config.toml
d_shared_expert = 64
parallel_block = false
beta1 = 0.95
final_lr_fraction = 0.0
dataset = "wikipedia_en"
Below are experts of layer 6 (counted from 0) of a mixture-of-experts language model. Rows are named router (the router's row for the expert), gate (a neuron's input weights, with its number), up (a neuron's input weights, with its number) and show model dimensions 0-191. Each number is 50 + 12 x the weight over its row's rms, rounded and kept within 0 to 99.
Before each expert's rows: "comes after" lists some tokens at least twice as common just before its tokens as in all text. This comes from a sample of Wikipedia text that the model never trained on. Tokens count by the router's weight.

# expert 31
comes after: " for", " of", " in", " with", " to", " and"
router:44 48 45 62 49 37 41 55 60 33 52 49 46 46 47 52 56 44 64 52 53 60 51 41 58 71 71 59 53 58 46 63 35 45 60 59 29 71 51 69 44 60 66 56 60 27 44 34 60 64 32 47 31 41 68 22 74 55 30 60 46 55 66 47 61 58 56 51 41 60 69 74 48 29 39 37 53 58 51 37 54 46 65 40 45 37 46 43 43 59 67 51 44 36 62 38 57 33 42 66 60 30 54 40 44 68 49 32 66 44 42 58 32 44 39 61 42 72 51 61 50 68 33 46 46 28 63 56 46 46 43 41 57 35 54 47 55 58 54 25 46 42 43 63 35 37 82 71 38 45 61 58 29 57 56 41 58 49 48 41 66 39 57 46 34 36 44 63 60 57 77 44 63 45 38 58 55 32 38 43 60 35 67 63 33 42 28 47 55 35 41 55
gate1:41 66 61 49 39 30 49 50 54 29 52 45 52 41 59 54 41 40 37 48 51 47 66 31 51 38 45 56 49 32 58 67 39 33 55 45 31 59 61 66 21 60 52 50 43 42 51 33 54 55 65 50 40 51 45 22 60 48 27 49 56 43 55 40 41 50 44 44 68 46 42 49 36 33 28 40 67 31 47 55 50 49 86 50 44 34 40 46 61 47 40 32 45 39 53 37 67 48 48 65 39 46 51 50 64 45 52 43 64 45 44 71 47 51 58 36 42 43 39 66 41 51 41 47 36 58 62 28 37 53 47 51 45 50 34 45 49 53 63 35 65 34 53 60 42 54 47 61 63 53 65 75 38 41 34 76 51 53 53 67 35 71 74 61 40 29 29 30 45 55 41 64 57 41 58 54 51 56 46 46 77 49 50 51 30 53 47 61 77 46 25 81
up1:53 44 42 48 55 28 33 54 46 66 38 60 62 63 63 46 62 68 43 26 41 47 53 60 68 42 35 48 58 67 31 35 58 58 51 57 74 52 40 47 50 61 33 63 52 38 31 37 52 53 56 57 47 66 59 50 58 57 85 53 39 41 39 47 77 61 53 39 64 76 52 50 34 50 63 52 47 50 51 33 41 60 36 64 59 52 57 62 53 40 46 59 69 45 37 54 51 53 60 34 59 23 44 46 26 44 46 38 50 48 55 53 37 55 49 63 45 59 52 60 47 56 48 41 29 46 42 66 60 47 48 40 42 48 51 28 52 46 53 35 52 55 53 33 52 54 43 33 47 41 55 19 75 51 33 75 58 50 41 34 56 44 22 42 67 53 59 86 73 62 48 37 53 69 38 56 58 42 65 50 43 49 74 67 60 58 55 60 33 51 49 29

# expert 103
comes after: " the", " The", "The", " this", " \"The", " new"
router:48 71 46 62 53 40 25 58 56 43 63 37 71 34 44 53 58 41 67 44 43 59 60 44 57 68 46 44 56 53 32 64 47 50 69 51 41 55 48 56 50 71 52 65 49 38 51 51 66 53 49 34 43 23 54 36 65 56 53 74 51 62 51 44 61 52 57 17 60 62 67 61 31 48 49 19 41 67 43 35 48 52 75 39 44 32 59 56 44 71 53 58 46 36 56 41 57 28 57 54 57 34 45 49 47 52 43 37 66 43 49 45 38 32 53 50 27 57 27 55 51 60 40 44 52 32 60 76 34 38 46 37 67 45 45 36 53 47 41 37 53 37 59 59 36 44 82 68 50 35 66 54 37 47 38 43 64 35 36 42 74 56 51 35 37 49 28 62 55 50 54 39 54 42 50 61 37 22 46 39 53 37 53 56 55 46 32 45 51 28 45 46
gate0:51 61 39 34 59 30 56 34 58 66 41 56 58 61 28 52 41 68 30 25 44 67 67 66 41 59 47 49 46 48 70 56 48 55 38 69 45 44 49 50 51 59 63 62 40 59 43 37 57 48 34 58 49 45 59 47 52 58 24 40 44 34 69 42 66 42 54 35 52 45 49 43 43 36 48 47 53 54 40 67 35 41 61 40 29 47 47 52 36 62 63 45 52 50 50 39 57 39 54 51 54 63 26 37 63 59 52 49 55 42 62 46 38 45 50 79 48 64 36 41 77 52 31 45 61 35 67 49 40 68 54 48 61 41 19 37 53 52 55 59 61 51 37 74 66 48 36 38 45 56 51 61 60 48 62 47 49 38 03 27 49 62 68 35 41 51 53 52 35 49 56 37 49 44 36 56 25 56 42 72 66 51 54 43 71 47 39 53 65 66 35 64
up0:58 52 62 43 65 36 51 41 49 59 66 35 53 65 44 45 48 62 39 29 54 63 45 49 41 71 41 45 52 43 62 27 49 55 46 50 53 53 58 41 43 56 65 38 56 77 39 48 37 60 33 54 55 30 46 39 69 52 57 36 43 62 73 45 30 64 48 34 69 45 57 51 39 43 66 37 64 61 38 58 30 35 39 67 45 60 70 56 46 39 37 82 55 41 46 53 55 46 49 58 96 56 40 57 59 53 51 55 41 69 63 35 34 57 43 44 46 59 60 33 59 52 57 54 44 43 45 33 41 72 48 47 40 78 53 63 57 66 41 52 65 42 65 56 60 53 28 34 44 57 34 42 54 48 61 44 54 59 12 20 37 50 49 45 60 41 58 54 28 45 47 65 63 55 50 37 33 31 51 55 62 59 42 35 54 51 52 55 44 54 47 57

# expert 186
comes after: " of", " and", " for", " to", " on", " with"
router:38 59 41 64 53 41 37 65 64 24 42 36 49 46 44 57 47 45 79 50 40 65 57 42 57 70 70 56 54 65 38 63 43 31 67 61 35 66 48 61 39 60 63 57 58 40 57 23 80 60 32 44 30 45 69 38 66 57 31 60 58 49 64 42 63 60 58 37 49 57 67 61 56 37 38 35 45 60 50 40 40 41 65 33 58 38 57 30 32 58 62 49 40 35 66 35 57 46 48 63 59 35 48 36 36 75 48 36 69 35 46 50 43 43 45 53 30 62 41 57 53 70 36 42 45 32 62 66 35 40 48 52 57 48 64 42 61 53 47 41 41 33 54 54 42 32 78 66 49 51 63 50 38 61 47 48 54 40 40 43 60 52 64 52 35 51 36 60 64 46 71 44 59 36 51 57 41 30 54 36 57 31 64 63 41 35 36 43 53 42 38 48
gate0:48 59 42 53 57 20 49 48 77 41 53 39 50 62 65 65 43 40 44 47 49 45 58 44 56 65 72 59 69 32 55 71 42 55 46 71 49 45 54 62 42 51 69 72 58 63 48 20 72 48 29 57 56 47 54 31 53 55 61 56 57 34 66 43 72 55 51 40 46 43 67 48 62 32 34 41 62 60 50 47 38 55 42 54 47 51 58 56 46 41 27 30 67 35 57 42 58 51 70 49 75 21 58 34 66 65 56 50 71 46 54 57 62 38 66 34 49 35 51 43 37 60 43 43 55 58 37 42 45 53 48 49 45 49 73 55 51 49 57 33 49 27 39 49 37 32 67 45 84 29 63 51 42 48 36 56 67 50 51 46 45 42 55 59 40 51 43 54 61 45 64 26 50 54 44 55 44 52 68 38 56 47 73 68 41 43 51 38 36 47 41 69
up0:44 56 42 30 51 33 47 58 46 44 43 60 59 39 47 48 41 46 38 37 38 47 24 51 37 45 27 41 50 32 45 43 37 36 53 59 49 73 43 37 47 42 35 52 55 30 37 64 52 56 51 41 82 55 44 15 48 49 26 48 54 72 51 46 52 75 74 36 57 59 60 41 35 60 65 44 51 55 47 28 48 34 32 48 61 37 63 49 43 57 49 56 31 58 54 36 64 29 28 63 57 40 42 44 46 70 51 38 45 75 42 66 27 64 47 55 18 46 54 56 67 47 42 44 51 32 42 46 65 50 41 41 79 37 49 55 59 51 50 54 57 66 39 53 58 40 27 57 49 35 47 63 47 46 44 74 54 49 41 43 51 48 50 40 51 46 36 35 60 55 53 43 55 56 59 49 52 58 44 76 51 40 49 40 37 71 39 53 80 42 47 39

# expert 62
comes after: "\n", "==", "===", "====", " ==", "==S"
router:40 62 32 51 50 32 36 61 65 36 51 39 60 34 48 57 48 34 68 45 30 57 57 44 70 63 56 38 52 65 41 61 44 29 61 57 33 58 50 61 47 64 61 56 51 39 50 40 64 50 33 43 38 39 77 40 51 63 38 58 58 48 70 43 66 67 53 35 55 62 61 62 33 26 49 42 54 69 32 38 39 38 70 43 48 34 67 46 46 56 50 49 39 43 61 36 67 49 56 57 64 44 27 42 52 73 36 50 68 44 32 50 43 39 38 70 35 60 40 63 67 54 36 38 45 54 46 60 48 43 45 38 62 48 44 45 73 51 49 43 34 35 69 64 42 35 65 61 44 50 71 63 49 68 30 48 60 40 51 45 57 56 68 37 32 33 48 60 72 48 68 32 69 54 39 56 33 41 49 50 58 28 63 52 48 46 39 34 54 24 45 57
gate1:57 54 53 59 45 63 59 44 59 59 54 50 51 37 42 27 39 66 58 46 48 49 50 49 70 55 54 47 59 46 51 47 68 56 43 68 52 46 71 37 72 55 66 55 41 61 62 48 43 70 64 59 43 56 66 69 55 47 62 63 63 34 45 64 50 61 49 49 52 34 65 56 40 55 53 55 41 48 71 48 58 27 62 58 54 50 63 44 47 31 67 47 52 22 43 52 68 49 53 42 62 40 59 41 51 56 46 64 47 70 59 35 67 64 53 51 45 33 35 00 70 63 50 34 65 56 31 50 53 58 41 76 58 35 53 56 50 51 59 66 40 45 53 46 45 41 29 22 44 61 55 51 46 75 34 26 54 68 55 30 43 69 67 45 39 34 61 55 49 35 62 52 37 61 34 52 53 68 57 50 43 50 39 35 38 49 54 42 38 54 59 77
up1:75 34 49 80 48 56 52 53 45 62 33 57 61 40 55 48 35 69 41 49 49 68 50 40 53 68 35 54 47 37 62 64 35 50 34 52 47 45 83 60 61 59 62 55 58 62 50 65 62 52 56 48 51 42 51 48 50 57 48 44 37 36 48 69 39 43 49 44 51 45 49 60 40 53 59 65 65 60 49 59 36 57 71 40 24 55 38 57 51 48 59 57 66 31 49 38 77 58 25 49 75 59 66 46 59 64 38 59 74 74 61 49 57 39 53 52 40 47 63 44 73 47 56 59 69 75 50 31 33 59 66 49 48 56 33 45 68 67 42 62 25 44 40 46 40 46 55 52 56 35 37 35 60 45 35 43 41 52 44 38 57 89 55 43 59 46 45 49 43 34 44 65 48 41 46 49 31 54 55 40 63 46 46 55 61 49 50 54 42 58 45 89

# expert 21
comes after: " |", "|", " −", " +", " 7", " 5"
router:38 52 54 54 49 32 40 54 57 42 57 44 82 52 39 52 42 40 55 52 40 48 59 30 49 47 55 48 67 50 45 63 40 41 63 45 52 63 43 57 46 57 60 69 61 41 58 35 49 50 41 31 40 40 58 37 66 85 42 66 65 54 48 26 80 57 72 37 49 57 61 51 50 47 43 40 49 73 33 32 38 41 51 46 56 37 53 44 36 63 63 62 38 39 56 42 54 30 46 64 45 39 49 35 27 59 44 42 57 40 43 42 39 41 44 50 41 54 40 74 54 62 25 41 51 46 62 59 40 33 20 41 53 45 44 40 59 54 26 26 54 43 51 52 25 39 62 52 44 44 60 53 49 68 53 49 62 43 33 42 61 65 54 57 36 46 41 48 74 59 68 35 61 32 46 61 41 26 48 42 59 14 55 58 36 40 39 52 53 36 30 49
gate2:54 61 57 46 61 47 46 56 36 53 45 63 50 49 46 59 35 34 58 40 34 46 47 52 64 45 57 34 45 54 31 47 45 68 40 42 38 65 66 21 37 52 45 37 46 42 77 71 48 48 61 53 58 50 47 40 63 56 48 44 60 31 39 52 60 58 39 43 47 43 54 55 44 50 47 46 60 41 35 46 54 51 50 49 68 49 75 63 60 47 45 60 45 61 45 29 62 75 57 82 48 35 39 74 64 57 57 63 85 37 39 39 47 61 56 46 41 46 64 50 34 48 48 47 66 32 49 43 59 34 40 34 48 41 35 68 66 53 69 59 47 49 68 35 32 43 49 63 33 46 57 44 58 59 45 14 67 30 40 63 46 54 64 37 30 36 68 74 42 50 41 30 61 54 33 46 38 63 26 49 45 53 73 59 48 50 64 65 47 49 33 54
up2:32 42 48 51 48 63 51 28 65 40 52 38 51 33 55 38 32 46 38 56 60 46 43 49 43 55 46 58 35 41 39 40 49 37 14 61 61 23 55 46 60 72 67 39 67 52 41 53 50 61 31 63 44 43 59 55 56 54 63 52 41 61 56 57 71 39 46 47 57 63 26 47 41 38 62 46 56 73 49 48 52 53 55 66 36 52 50 44 53 60 63 27 64 19 38 70 36 43 46 32 68 71 60 43 43 83 38 41 61 69 52 29 58 46 33 69 46 54 50 46 56 55 69 51 22 55 38 50 35 64 56 49 54 50 59 55 51 54 46 43 34 59 40 65 63 67 41 20 59 41 33 72 44 37 49 48 34 36 65 35 47 53 44 50 76 51 48 49 25 48 47 63 47 57 59 61 56 45 62 53 53 51 43 58 33 53 52 39 51 71 54 59